Weights of a small mixture-of-experts language model, trained from scratch on English Wikipedia.
Experts: 8 experts in each of 14 layers, 2 picks a token.
Training: a variant of Adam for the experts, 409M tokens, 3274 steps.
Below are experts of layer 9 (counted from 0) of a mixture-of-experts language model. Rows are named router (the router's row for the expert), gate (a neuron's input weights, with its number), up (a neuron's input weights, with its number) and show model dimensions 0-127. Each number is 500 + 40 x the weight over its row's rms, rounded and kept within 0 to 999. Numbers have three digits each.
After each expert's rows: "gets" lists some tokens that make up at least twice as much of what it gets as of all text. This comes from a sample of Wikipedia text that the model never trained on. Tokens count by the router's weight.

# expert 3
router:543488430528522475541558497505420517460507399483525453524521490466486484483449486491523410489514463455499512471533510465493529480448448542531474475489501520498514482437533482461520490485566527505528516501485516546501460522510526380497461491502447524519508522551603467526540506560576484486539517505540476556552485451393493471500577545434479507476533566520488432511410427495443521515559
gate0:571591504519537503567457495583540552454463476499505593484545510432518488483455545493533442556501527532449542471519377467543513470502530499511471576488473597605562580516469488455510510484504532535451485491530534496456470519449544539488527549506498484506448473507528456504456456517510500455490491526508486543517539519485471504500535486504493575572496485580423478490544493522467527464478
up0:460509601518489561481433483479474479518495526476487476532509536503560481440448563532461521465430417498541515480465477471485505489539531473495568528574525478508597462472473496515484522564522466456438585424506482539526579485598488482496569509498510507519484423448461534523542513470452523436509507502487474454455465487468477524461513463504516546503517432568505427522501494578536485438463
gate1:537424471469563510491485544459550534456470506519542522541506504474571578501496536543485483548529469573498595494540468526513530479543491519491464540510574468402486544546489440502503475562446457465524469496488541544442428515421484509539495547542478535486471506552475585458475475496522454513479536458500466526542444447476484583527522476487554497479490527480424464463466487439440586498531
up1:468451454493493493450476517535456523455489525386497485533501544459495496454455466522478510516515457421488511455526496523515457472494465503619498528425495483435488494456529460489564527421479531464572413490525456466488514493495556485575535438453533506491522506504449505522513522464494434460502486518511518504419485556509489494505610476534566531457476589503505436449535494499406481486533
gate2:476475515508514492503444509476576505535561437410518422519531518519534469550449505426484520500515529511454525516613535509526544508526500468487518424473549521535574507485478508463506479492540519507496539559491450474512494521529455511539580472473466502467437540523443463481574548477555541489483614509501526597485561544492495551508570495513487549573460530522515486535501567440505565511478
up2:484513495463466449484506500501449503464510512517449569471492486423441442509521525458558518568532476515479484396425538485525494422505491518562453475448463495492561511475559455495489591462499528534512518558496502490543445492497511494497448521478613441521552516478471499519542446523491568525537536467413520443539546550580506455494500481473463540474541494510524411522543535454570531473514
gate3:518469491438463445541535456512545509419521458483470496436531507542506504500470538509486463553498485453491519451521417493517519350515437504491505509487536555486445479561501515503545461514558470502511499523520484577538484519442500451502498501524522516505537498537496479535547475543555453430485414441469490549482549499466448478504551510475438516583553524524452455441393520508451515444554
up3:517527483516485479467508514484460502476432462504465517508498572569530448505509505524482440490487471444452512515528440516523536456494605499485548547501516534483519496495491422474490483597460525516512569506492480543445480471492537446436536481478517531490562490373574454423487480564564497482493544483491478558459456471475495543454534501397476501501543504445458435525436540422549520478524
gate4:505487446501606477491534549605500463486460506498445501533476516499524503486492564584482497421483490567471492507562516490451527608557489522526490541548513522509503481491542468517541526571514541551534523438457568512503473412559539456483556524555508514471527445430511448498495460488417564522528572477548495482578504475505514529548465510458560478520481498457517494496493520511475491520583
up4:577526483463498486430480561561521450476517511554458460491563431434443500540511505519550474533460482487516521420533518484496522515537518511477467430508471524520517475482452446455542463533598463516474391530417516506446545533436467445420546524499596531491454471598515525512513510477475522483429501514494502499553494511499513497504532495466510495487529536514491523486496537544453464431595
gate5:509404502475557455463515539484506452437513567539504466484483465502571504536493511503505459502535446473550477464569517505533504458500417502459458491503464486478477473440563456509519525486520513555607476410474485456474501503468505479513487430499530486575511421561513523520539543575448504538510528544552479492508522488546530545546461491467519440484506496592490538466410519391496532531540
up5:543497493515521500524495498566495569529486532518467571461517544519479512429451573554448512552496566556580563527473390479405502510521550507442534481533440511525521477501479521457454484594429502494494516465397458493474498497529512529441548485411497546475470476498474439483478490494481472523544492518503525465549493475540465459534529442497501487569493412515507510558468544519524479566493
gate6:448517425497514432509487477469523529457449476516496514516517506471526475516565452522528508475528483470527574527522531512524478441532510426496464514486444524572503479482544553588550480447479556509490506484539466560480544487553481460512531525574507488493487495531525387526560490461426533587426562525490460496463512550480471453438506508562525550503553513537583440507430535519433440470506
up6:449518523486561517474466530496403428526540490438522438511476501510493477560481593517465460523490484449580489567462565522615489550496505539452485453487483543507582499476488486530495481493482468452469565555461485489444442481501535451501473463482483524483478457509474551533501581499539398547444520439540484470500564452466440556506564487470466532515478452499498504474454553477516511474523
gate7:507487377483512550539502532490590462475545470519482473553491500545468591520547553548456518497486448545564552507466528516510449511448451513512536489505454476506497458497522483506530493470510514506441499490532537535434485492479501477531497500514510475430473532534471393468478540539540583520479529434618527480471514519498505468544485603450535512502544525401491426557505546489514533471513
up7:552506480428496403531543476565449533474458487504484494423444494487560488476442493369549534555478524520488483547471492461513514496414529518586545519467473567495541503450463435486459539529484554472491477485538517505505491487497535537491558521578558484444452526477528413524507495485490516441436507507557517508590509463495526471524502444469505538458481487485459446537538451466433519509479
gate8:430550511438469463514522502536500504458525448496437517503487467506455549540496579433555512444489666428506491481519469538497492525489444488534536554451542497515496500624480501492483462476488527564524508498550472587505485466534520491476477527524500500519522544518559446540528535483478512471582530547519544602451547498445487567441488472545492500487535477491501461510453478480481526498529
up8:424527434401482505440497434562477509454490493489509533447484572426451505522470512477441506532512413465521497423437452469532507511540507486507540478496518511508515463480548438447533574532427542557466504490537509481495497457527487512483495450523500480451506483457532583494427474506493485524478555482424485525491497523516473412529517510573408483530564498543440464513455510550517436541524
gate9:405450514478541528507536472560434402462488450495542504518441525460494502491456489550495517503577472501522523490460488548467560468492467489453500469467516519478488475445421454561515590440484446520532441418516477473454471508478554507590515539535520410507481493509520517488477502502446461501517509484552513563501493455494512508467478582571485485504464583511574447433553558517479489477521
up9:476512481484402482495481469450442539513497496532495516461512477418484541475465547477459437437462567496437505507519459518478470529525569491508536510430444487504532543452508557474539482433488618486481555472452607525488529540485556473436498484519475474490481470530585512443484502438499520500526519517468493467540586483572497506486527416429501571514451437488439506486520501549512495490520
gets: " was", " and", " is", " to", " that", " as"

# expert 0
router:497483456491471479501520538521527499501495518609458445482481562551548506527497457531490517530499509478539479412491536562449497476556461488490541556511463526470461467461498541495541445506502486528524432497484510532464525450461501530531521466358447539481467492439579454450481433557524505445452483596466448536518541553449525561490489500508531544564461468487466508410470498536525432496489
gate27:433480437465540428466474453562434498526478515509497458441453512499507488500510481526504494544504560480567542503464483533518565506499475430512491518423514473441469479474443525515551457473437500563483470589514464478512493489504484506567589537467392521495474422507457493504494526437523506459505498540469539439533500552455512457517569531480556585456592472485488494509454525565516529449533
up27:426554486471493557573436531453541547486464466553472446516469561426468489471453525540465503501479485569464461494508503479459514529553598511498443473559468479598468506530599518546470563490549548529486482499505492538560493559420522509504474578544519511473497510469477583416466489536516465501541427466488520506435536553528535516467561478500500478484551489508501472530500517447540480517489
gate28:527567452498452491527456482467500514494480473504482515424483506533464551552513441502564498467584511550565560480510517570506489457546482403470514567539517432496432498517632509491455448536507537447557434520505497487518522467519450471455563532483531476476441454489484525463543547560491544534491428519532545484485508520470548508459541551498507510547509488517484446476393499525463545454509
up28:609496449433445459499503506555541432445502463458501433469489501463552530578538487501511557582510497500481468495496537459515473523465508494434457502493520522430454479394496486412459505545481461485497472603461508507540464514495443523551471431464541478560465499557466598469495531508509479536462457502549548475458474467508502537493514510489531509536421556544453531468475507498550524484501
gate29:450412507524463493548576579474490416487566474460427472456579516506491537482542460517478471525419502467561517503487463562504524460586458481492588503506474565500443470542488540462557411512495490510457512434503466526451540484498542492490499448480485506496508407475499509467503505446530533440447486551480485504472492527446483508489543505566498541557410484485487487467521522520460501522582
up29:534488464484498571527514552542434495468501447569542517537501600526458500519407520510510485555480511547459512517491485492485534569495479484527531429493447517486497523480477581502551539511492493520501586481561535525452429533517536507537491412432547552478510446496481532466471497511542441470548451525552446554437549555474525444430546493490472494470475532527561502532468570556457480540447
gate30:449451549488540533467486490532517466475487428532495496499455521479534551509508498544390524476516518510524497518457525558499503550507452508470460536568458453521445525503517505534505479568540478542543559437462538547463594481511471512448480479453496506493538405503397556516486513529490434514560452550484526474448504508441492566549609498512550469473515429554518493438448484484547450518501
up30:534523527437561463547530506500557472454614552499479443494528513572507519569531466504479423525502494473559471535528497520506524504500429500491489479469408454526488491578621444490502542470514488515474552572507514504451468552463502513500570434538486501450501481494454443515533518498518470462515507451478455465490518409508510443557498488510514562434447576489512521455510475429491445498505
gate31:501439429546489460433491482479522558473535519491440431575491470567529542525497511439512492495420461470532541479586490491451492536497457519475542521580542429484483482525484525565519486443482529477565435408484571521458490539490535530544534465468418546518472541586552447517500511510551490480528461451462457565528498503510550469500538458495496469490479544417474455489518508533537500479549
up31:455508465474461450477457505414469511504469565496453446482413532463489471442550521544553484534505467464432482580478481477520526448488496481518554606499552534486517454461540452512513493471491466514521521454550444492441495501447616498499458510485485494480468492448524472595475495490468512563543518427567517461504461497459444571477554494493575526464512498476480508438450459542538493556505
gate32:593338503461514482533546483451502498497510470533469481506490552519532503555543461528443532489555525551535484501496503565482523537515460509486516493563519452497482490484493580477492551511499496568529490451461532531527531516555429518440577458497482476464484533498529468533557490543582469477527456472536497485494429437435510448429543473509483466527450497475506478455499596547510553496571
up32:469484524544430511483446538536525431559562527523432525576462480369460542505567518547501613509459519509532483567480502438486504456507514507638496447542520471518515432521480514475500459493465457502462491500466483497531551488490498481463482533495501517517431468464482478465490476450492515497500451511437528500538480482553431445448488530454446519541514498411514492492493504479585524523511
gate33:495513527554498485563535438535461541549474543493541437562515547487460446470576524515472418477433447481530474537497414586505458524494530491464438529421450541531508490525451477459459517534586447548546517539480538489396393544466527503516555533493525512504449534530459489527545502474545451448477527548454525533510483530511507509492522543490475480595529539500508514475511504486525468453497
up33:532487527558542468465450466463499503496427533527514514520477514514530537510541493561465573487532552402546454534557451527519537484467519542492536435504398445460519512477436455480493519542442510460568448563528490456466450535512517478500524591477578550555504567524518525487391494512541457482558489494527475551543525438440536558504515496542463476556483494508493484525428486503519487520540
gate34:521537447472550461550572535489448524471508495519393491520541497487481508496482477484452493453555529475549554471491528511478487462472503458505471536550451468403510532523471452501566542501480436519523544401509506507520527488479458490511563515490486467496543406602496562475454559515509457511551437509489574468474462484405497533527551552591535514505538489530436475451448512479534498537479
up34:491514502550436572483598488507494464524513486506482481500500498432532531542498424494439517465542509491475498476531492488570483528505456444523529513552546438421526520463474590449601426484526542558448537515501520500508511531528499485491518515505453535431553482499480458492469517476531519437450486603469464461494453581448474551444496554473448520530446440484508519476483485597483562493499
gate35:515439499526551515522613526539560511436403514519491466480514515464514558509524537457537507487534515550512500496547442534520590543478489454433468562494426486448494508449541513558545468468538455554561464467497523547488442528510488491504432475531522486584496501480451529459472517557507534525575501534545536473479486472473475482534527484588458544491471434478486480529483515598573454499477
up35:516542539497528509546597502532517515509406494469479555586547506499532531483498511426509503514501478512497513508530468507503548581502484473507505550527510458510458483522477428488453503500478554511534460442455523553502483510463471525540428405528473482515434526497530523554518528490512585538513523598540512524535486464433489507517533548487572561595441589463538508533515483573467413516513
gate36:461485474509486417450503559579500588428439448561482414509500513493530478565534553514446480471520509499496512566582564473453514472533527488440462542504445492475469425509487504497530496470545523527543467520518439553569446478532538445553481442484494442490462465472482511424452474592511525474472476455493505510496520511569464452473508441447533566512469487505523467486462508430473497464471
up36:491463412549479479442496479509404540528441518551497403490462545480466516439525462515547421512487479451506485453457439508519468527453484497540520566441477520523485520402423488542528578413521549435557473468461532444556550481488478536524549508474522514510474483527483508564534486477427527530555490525467511477536542494485495530493453419540522541421508502474472527486496526470470537473528
gets: "\n", " a", " ", " the", " an", " his"

# expert 6
router:505446502522549482588537507463527496494424472412562523445468538469516503475547501471550565517529540464607426510485447489521437444529455517478459506503475424491490507533443528458520531506506464468556471518469459542543527439488555460496518567527483485572412512553467491438447516541524456454423524486508542441458444502512507446492454468546485460460453493533518453479518543508539528504463
gate27:520522511495471410571477552496558534585515508483480451461593518467491513517539548539503413495519527521476454492562401504544482464514603512460546498476510509534511495547530525493491471522451575517525531492499503463505494488482477533519537544466474472496420531492524506526568529481508501535563522558587555538459544480567523546486502558467495492488530438536510480498482455511480471389406
up27:490479555547547489488459557462471571523560609533472545512389538453449423479462549475558492504469500472488515452502535501476527503433528499462463485578529450523452482484463534535511513479474477491518523548470552554529508494455494509503515519565473499504470495519537513538517527475463502535574513482565518529547500396474481491468543517501461405477542460395537442506544485530539580499531
gate28:524463436488490504526507515568526476527504486494406514493520542446468572448557490476558552456540528435545451492516446513536474534417498524446515595460494511494474485547416559442501486522498436466553550495522466516482422484595571464512518528503507457570497529491494502533548503479523518482516591480501557464505518423482534482471516481508441481469509577456454467522482509431477465440509
up28:491462402551457448469528479570509461505562489511514451488434526508490500566523490402500492506517494516487485434473525493541507503443496529440494492541554531467564432504519519418586515513525486508479397481480491508532538512476537512527587529504532527460465529476610519531543461554557494495455501563503464458451425499495508533496520460439511569514475538507537402489469495449522511510537
gate29:497488484559504437460441503499472515537534481473466429448487453431567469462474446447488454516443524514494462509600460531567408518512484489528520521486510535498523521462566462500434504418486524526495528442473506487524541473478524510519493464515395444512411506476519470456539510560522538505522471534536558464455523497510503537550527471464486536465410461553513529555558464524538523415444
up29:505494444522434561513466571435476585509546511536468511504531421498515429500492498442482464481453440451479504452565491505504513471446461487477448465496522534458520532485547475495482504513454493513508445472480540467449450506487540582469437550486477551512491489457497480442585565536515445532535503579560483484541530516505489480537534531615484538463463484566501463473433402468509511556499
gate30:515523445489532464482523543529462511447422547507470542448539520461433551457472461510452474436514487488422492535426409542481507453542521452479485532509473520490549460585547529489541463560558568500536460507494518546419456569561491540438568489512503489551537499457456512469516473501481493494433488533473484546431500519554535497489515464479526501463473599480488482498542589481486553548525
up30:499485465560528565451470472495472519413514496460468494569458412511513571491529528493534519564481458477466494505440518596488545413439494510552426499529457567543489563468476520501549578481525568488457463519450471486511503527476469492542480497497469549493516517514513432451470490533512475538480507492530517458551431576460540411468504535524457403512469474508518436508465527459506460539542
gate31:492494522580547411508486561603482482493465478546439477505508518451583480516461488522512467476474476466578508468533445491467519518478517487529466569486558539520479571513491416551497552513562522498482540477466444519507529425551489498453539538488482535490481456488453600510470497494477549497511562544470510509563524459541489504540557409456502483515515457610539502528470536494544517431500
up31:523451406565457518549532557436485514498524525370496532500516542438424517531553480530481491611566457483483522443501472522494467505509482507524460501494565481521598452471502445569524444549571508543460535490475542482507532451526525522488526483472500497472466519493486558459488492556476518464470525504468458463526514462484499485484559533521524580535555453509496552407449506538543480465521
gate32:519445433474507479487518478449507522476583459530452469508521518524518485409449573478475460524491482521515487472536437523499490436527395507506550432546575449459578545491478453464466475524510462508522530521459535405408481490561512525467505511437443479538487473528574446572425529489503508491519546493565523528473485513466560480518496500508501507480481427519514519451440435525498543499441
up32:520480536544503534454464467513476470520491463490511446428518483486503518504421479532451460520580497480458503482375548473497550477492479502487527528461485553490533556482567424457419444565498514528523507533537521489559461459483478553534477493493553492454563486483523624551507450512481505541502542486497461388439484513479492571491486541522538499478499496527443457541413529515462539555483
gate33:442517460420522475513517399483568385468503434528466535471566460443482556503476481527472546492533493514597511489468461564577479413556469450477490537523536534552523500491536494574476455450471517484487547474550434503499482528477505523471535462490469448592530512542447466515476460520503463505479518513539547450515474540432552413487507475478506482492507550559515514495493542540488470511481
up33:495530542508428492511454566495507542558540590508536540537473427511531492517505413493477507526532415507509518487494441546565480489448566475495476498534572469469470523475580490518476493449537479468472557604497499586563417527489495539483467519486452450460468459519510523514436463556494583555477468481454507507453489526465505504519566467487575496488446510508475515510543585470447485480488
gate34:503536535493536521492495540453485518499506576558461490481493468392513500486488506464486559498436488512550539469565552522494524553495494496513496494567483532538439466447498539522551565479513460537483554387484516518459474501562528568473539502550427470463420462548458519490468549457511483513408504529539509445525424500414468471483510591520565519506499551539524461547521504531487431519536
up34:497492487530534447537431475453524465503540469497520405516517512517531534494462526460486446499510507482554480463486499473556524547500461522532506514516524522528515505466444502507398486469475508501518441632502548465505534500490460503526585458477481453563447434538450493522426508478423473450507522604538547518509464439484515514532451483580487538482575507473501582461544441523545570487522
gate35:522460486530578562506505495521413436421453564516505521462486490529413537513487530477457573510491500537489466478551562531421521495530533507525511573513485491506502462533501461580426499464552496531461430449519496453531496449542507447476532509498514442566447475530499484485516505446575575544571487508518559481511441498493462511469500505498467467496504423554410473488571525475542525443524
up35:441440492555518460502451500493521524492524530481418507545508491504474482457452534511545594545460498538540438504474548490514458497549520512484436530548556559506578472505461497500467528529527497484472552483468513485505442492593428472537461541453553525529539476463543509496483511495399451550571532504515541513507463608498503476430489505490548421471472426497476490475538503590521487473425
gate36:577426518469459374509509495545521482497508568510469519442421599510518507536434443557487434518543523449534513480516522494488561541437522465508554493472489526489525495490538482463450482474468544487483511491468471553523501529504494502547567440472554500619484531505524530472448515471499478530470467501437589473490541494519537476516520453442489563488491450489463515483563504520442482403500
up36:463530530468504503472522518543510495567514499501452432494472539421492538462564478545508421498470490487545478450469518522536452471493507489416494449506440525441485555561542598477501458526484466534569515490528562520459490493529564508561482526493575424516505562502547623444522532474503526537457481510510506440521436468544521452498440504500441515505497516431481535495445567453507469489437
gets: " of", " the", " in", " and", " to", " for"

# expert 4
router:495468503462484546468498488533541536473513527454490594525528484525487444480553461515506556529462520559444571549493434514481450511480516509552479521548533497465544532503487480560540489527500480492519467474463433480485495521515483528583473425512590479459557557526425565479535490397513493562501528502452526450459481520485544515497606407495518498435514532530496482467549454479414479522572
gate1:441519495489520463499543483513514541444506550380469569509489470488477531536492493602495503533550513437544529477511513567491505440478576517565488447541549482533494517493533475449496529486531576479499500558489520432493564584546503506440490534509484554514486516523509539555475544422538518484452452466499521515523495585485457556522459501436454528459585507465499467469488510418454538427496
up1:500578628559553427518505544497505531546467492495441553440460487539442533460521442521477494485511495518591499489462430543494577446485529490529450544590498474499542492539459465521441486502416527522564536486505537502536493548561513422468499582448548500540493508545472502478526526469523502500509443497539525558561483503500492493545451490543584507456518492508505510464506540513554482520557
gate2:441506482519508518527507522509457479477498566473485486477523484393546484489544421467501555506514490520481434414597517580503484435500454501444485516551456510487460452510474509471562556446572513492472444438479526574529459509520552507457521544567555463525438528452523557489462507412480505528462475531524508509539495508514501538489477482428479580491452453542491481510476487458395540525485
up2:512499582535449527528466489484470526483526492480486497524498472479546475568552444434550515496491511484458557473418537566549493515430524532491441397450511478437537547447525489450486476492495443471547507502462500499534552488414512492525570538532495480575505552552512493540432467517550416464448461469497509530545514500425538479498454511507518523450510461462428435549546524593510475496501
gate3:504423465474520393473576501589424403552404531490477427474486460535476559505554602477449577472494525504456439516470494543464516533503540492508462444523504514504467473475473472529506514404610547489484479502500480521577464501429536501511466471533484432551528522473523485505496476468495518508510502468485481485488501541481452497479473477525498481469539498528422519490491509431478449502526
up3:525496516481515451551481571522494469545522546552445508519497455481453468474433534514470564456558456456479476461484482485449557530485494547553463527475480525571459470451432424523597554495453505534485508491504472482498484565501600541505442480469586490524452530572465429508425514555472512538551459514508493505526505480504453524445552517436487538460580455532493466480524486431498503561511
gate4:477554478474492453446485505559477527420544519549507510526489549533479557499536521553538504536521435473465515580548454527431517486446517498540539507488508484488442440431449484486598531552524527494611526543512405523479392526431563522472496422506513526490514458491443499544528515424483491504491501546514496521489441486470466513561520525448468463513497526471470483550532531479450462458550
up4:497512557502411501552546506460492490491514480597521428490364469457474448496500510527511516502530477402497444462551453480511478487549527508478572449494344495541431501514532531484496484455523488481517505518499502455505508481542564534504524492540599476466532554496480492532505482480557548417558489528524512477493491505494453457496489479586520480466522496510556467539512487444512487553522
gate5:445440439478575483581511474485529494505499416506466547455420491527455502502556441473495557538431593481573502455494462574451478532519498478441486454540573521487480449498535501495551484470495449465540492455501544522480434574477524525522509448540473491545522528540520517530535531449500564552567477490456512532453524500505442508458501476598456532457550455490491485519464473519480483538430
up5:492519482502418515523475487479515485488522485499424513506523503528529536537532399473502498421566499527542586471470441479542477462446493482567525491538552462525478543491465578487524494509466457526490527534589584531541549507498477482501465402530519433480462462548523424427515470528480515446480512489519473494457483535523505440430492539504518505544553536474450489447510524502619519502581
gate6:492529431430510428522562496486524507415442519545508511483482511513492466446473525485490525484520573532473506479493542539512547507512562445583494601571422493479483513500527465527472550506521451545516443523546520457506506572462501495478467493470435488491459536528510493387487524489454548540495526493574518500523374543469514496527570517500417454502573472480568484470500509501485484448485
up6:565538548508443545452542507498553508493577423551518503513503454563596496529459572450540478458477450492498493531482528470450500523486527541466440456538496546500530440531510575486580587485566531464505484444462506576538534534517505555550537550497454562515522495457493521434448519459579499521539536461563481477529480492526509483540484517478529500503531493444530476455526509432528500555428
gate7:588463510510546515470457503525538485494545564447532509554562471456512506599534461499416431496459562446420519506527526493620475517527456489492570447493502440469454424500536522437468549510514457575538470549499582516431514490499517510465490488476537509471480562488475484432522469496540509513493558541473479531505525524547444503472552415468479534519528562496486511497483498458471522463493
up7:495521482522448495578473532490555549510450494515442479566489509496471564503518559591495609494510482537525478598505453494493444575541527499522460471603500453508438574517500558535499495483464503497487503475516465469500465531538481485533523408570471565525526486512544513572440497539439489506521492446496445548527511465534506458421507493574532483469472498459499536553480495484560535485566
gate8:577508527503491456442536482535526528489532475478404484457460500522443488456500543471409555515507497486539484520467469488483489477460572517536509430453531565495582517467448566631515516513573524511542551503491467459458477541543547506472481472491474422600525489502426503478499522476489480523549524516531520540571511496480476437493447538502525550544523465501517484431501448414486487483538
up8:501553462454502508472428571536469501509514499518481403547463513564625547455472425468473484486487533489543451381529547500546504524505471507496484507456499511509536535479582522508505466564509467500467485485481448462405451465510486508374512504457501491486473566450489509511503524534452549502501549418544485495493523495521490506478483477532457572472458467566553476463451508482451509501465
gate9:502447472567501508526563474485508504484500503511524490512477484436523488560487468560467520478407459510491503505491423523502460618580549485491538489528490548514480488486447472441507487483504471615581563559456459551503471494443505490467518515469502483514476462456527450514459513504575473556429548536496484553489444555416550480538529500533534545535383491477455457487519537492540473505493
up9:518480504529516545507433488555489440470510496547554541514569477489501531530565527543477541481472586448500518458579459480497522543557404541482558503512537446492521489488466480526539468535493469548574429473473458554562527475447478538410476476437515494559478477477480509541546528589457457515522536549489512484424576493447547463527537487462462465464510484517404480553543507473526494505505
gate10:496552459519501504517501519422510519487515502560492568484533514476435466496474550524461455448479506560414494504502432597512499592461531463575510477471488514561517412516462484552411480504520486570551529511454468539469483495503462489488520481481513524573509472527426438459520567437506559516427516515459516468522558578416445477511541472487467465503570496529501494496511558526526469508472
up10:506513572546441488553546492535544491551444480487509434463510499588451533544490503578485480536551418495526521529525506472549503513483555508470505526463501541483412412552494464455466587533477574487487526509473511436463507515518473475489479511435456527461500463502494556571537423576460487414487468470481486557545498460510496493465487512539478563488509533460479460510473501546601428512509
gets: ",", ".", "|", " |", ")", " The"

# expert 2
router:496443488555514516534429426459485493516552544541478442479475483554462447487463530526517492481482538417451475478532497461473485498499527499417567536534508505529455457472485471490467527446417499494477483501426497500428514520508544584458520531522496469500450442555405489529514558362492544517572555503543505511530475452531503543474482526554493503455504551473566560517515482472546550544475
gate27:508469512457501517489474542458480458511545521464535533437493518466521552490482533530540435498532516500453480425542492558467471594496554462473429510525498449423486419495565473521522506606511524551449490458542560527538491532461454506473552521540524452526522595451475549555469544517494528480448460435570515417480478515456562514553465483471524524447447477489462544511464529488556510450508
up27:567518522585458509533506489540514530540544482572474467487523549563510520515526455514487536521489522497520550535526475525489397474551388492485468483536502465448535463450516542465559513445451555480518465420494485447524527559428505483475543548530574434534494465502432480496486558517512495510531503506525473432448441433505466486567532477444447545523453473425519489493487476573482488430504
gate28:519475543528597495415517525453496447510523502579456467480507553498488534481460580511426507424502553514521476510488513456492498555518494520491505528495539474522478429462485395533499498574486506504530466503516450445437542470484429452414477521544503434526523514491529533549507566452473459541530425511516509447536485480537501486552499500460486589414488547447553492517567505467525493435497
up28:475580474532484454435545486494528495511525454514482529467436518511512514563502483537492481484463484579500517482466510471455451515580501500568526489422458531503562449527614520562505520484515489500490453548497427488525500465506501500507519444433544451445467556484536427499588422542495496478487463546476553491501548463490503577485480510469434403527465538495527539515531432505416549523517
gate29:534550518462558470471531548504505505584499524536538495504512555502496527471440527507461492483448539472453511539497471472504519543599562500473482505445448491480511526523510386542521490534568509466561485565415533437531504437512496546479497514589570427488452553487519520542515535518431509518527469518515467503458462433502422453569551525533473580526475571516505511447496492564473511474488
up29:515448521560519537466536463472517515548539465470478530457490468510511469507460500447465572532535538509549478585463503538491554492542556492525556463484576498536569574519412504553447520528536456475486493485615547543478503565515532444514520556468464482532533568448548467546486499518541521458547466518492442496449502600509436519538469485469584466502470474477444558528465525467482523486496
gate30:534536559514493561537473483478511469526514518571500563510498546447506488514544537510536537483444509470560460527524437503484477492553548516539480469582499433526476436521491438501418576461571542509544408546522487568485497547491430479477535519540524493510510524463480538450611497534586499493504483494508478502484575498478441450521443448476534470537514533536523452420541468532473576516488
up30:483507493453523491505513432506559519463529499462466448429519492562452532463527472519484572545525488472508541496520457463536518533451460507592467436495465491492563539512482481584553434532475481482503581409477478480432475525511512484515439526495512480559590505529502509559455476466480433488464494456471514427496538534486554518476549532544437415443503493575439540573512514447467487477486
gate31:588516533500518497502526552515514436523488543532461546489436516575475419549499538473488494503542495401483503467521533535537537517557473476504542494571469438512513539549544529552453488566475501517482491485490482519493519455553546456462483507467507481573504434520486444579447504516567586496499481390531517486502488512478465483559525512434486491524528468462458456482471503393452543441566
up31:464498570485441463456495495498453528495426477500570491521508482502576527483463525375450439522450456506481506574411446483540481540549581513456568543531572507511548495509485541554513448474502423527499527446476512471557466542508458517543546446540480510518487527459530496449567464494491514517537499475463463577499462475482466482469529433493480513462446485496489483436512463561441463558482
gate32:466495496511546488566618514498466524499534508519486491510463439522535564444516540467522492428491416471499489556520465459504511546484488500447534549401494542456449500457482521489498543478536466475561540519450528474506449495557497482514565588511440542507535547535474480471491527457554450502546521557460438561462491603473439532548569495483513478553469505515518484424501522535426462494515
up32:498495487454545511559511504435499451500493453531515477474487505551541551430498498574488577515535527556470467532483459472533545525494498489479519520483476425476455555506442598508485528495478567497501466502482536510472459468568451473462487466558509508537526529504489462567501514455500548446493403539543487459490443491539470510460390455471470528424435529493500538430637469475525482480507
gate33:534477581436550489508545497493520538508464517488439456507467503452562496516562503503468498519532519602435504499545541527535594516473450511390471465507497455529453485533503538523494456553520515507513486467492553504512468533529545494501543448505504502514542510533465488522408577507557509554481476388567471454487544417488517520542610530526508511499521518519535496564470553455540487447480
up33:480428520591447516505405434498499457506510487426536476467489498578538413560580466490438470504482524527466516557472552516518437552515576514500525480492512474481522536492435501481453520494478441545438474524457479501590516480467445516476544472507526435508465551476470548510514474519458462432458458552532472419453409451462518527502481485584483490496510481453496517475487523526474476500544
gate34:501482457487528498461448568534500469530470491456449480557479556506517489499561495522547474550475565485447493505515485499573435470424554490462487528495466490451499549503486451468494481472556486533550537528510478535456465541480510523508494543516571474460421489498510526511555539488471489505476581625587523580459522543598496553475492461469464477470559460505516460511558525541570478444577
up34:517438529457540553437440535463481510489480475470498543473549559499489506486559513547541398559471564457517526502544439487499472507477571490453484499506505434498525502495445419581486518608573494502546508528528521504499528504485490514501470549524561577463481560508539510507536527459519467519451488507488472546482492502514414578536519473463520432438533492414508479505563512544499461418546
gate35:471490504414485547458512462473482522415511522487393580534460594470475502518505426530501509483469513439490488494528449496547545487555533487507488470539412439459457434578446490445536560530504565516503469552462478530448544507403442492511557544487455529519544533514495478525581481493529488488468489538463502453504501512514513445536496487447514505539523574492462471436521470501531465503569
up35:403585484505507500552537560503421505516508549481529483527431463471561512547557495484521502530524484477581431484490640493560455500431421488612558526517472481498445539464561520485466474535531503453462570512466431489536525521537540523466485497486490497474502505464457451502478445495493507515413510489497467503459515494468529487514508459505532505510518496518511498507512437463423485503590
gate36:531518551520496453554456574522513531441482484459483525437457572434504560511522435506564556496457515455501512515482571520452478478527516484463542458551446500423478459439488488457497544498472491525564421472474528517528467580449514510540522570573476498560537435437489534578526569492501526594486529474506492461442529418469464497556526486504494456525462465481459502523511490506528537482549
up36:465474488477522426527518514497529522527504512466526502522488516498491585537531502530483503563454472519493467483471451502553430501522472415579473504506536561509460519514555525539570520503535538472493478530479455536558508469356471502503507528486461557462515511513483456454516457515519440515482506593457477536517466550433554562473542527436634479523478514484537502461436471479509404524507
gets: " |", "-", ".", " (", ":", ")"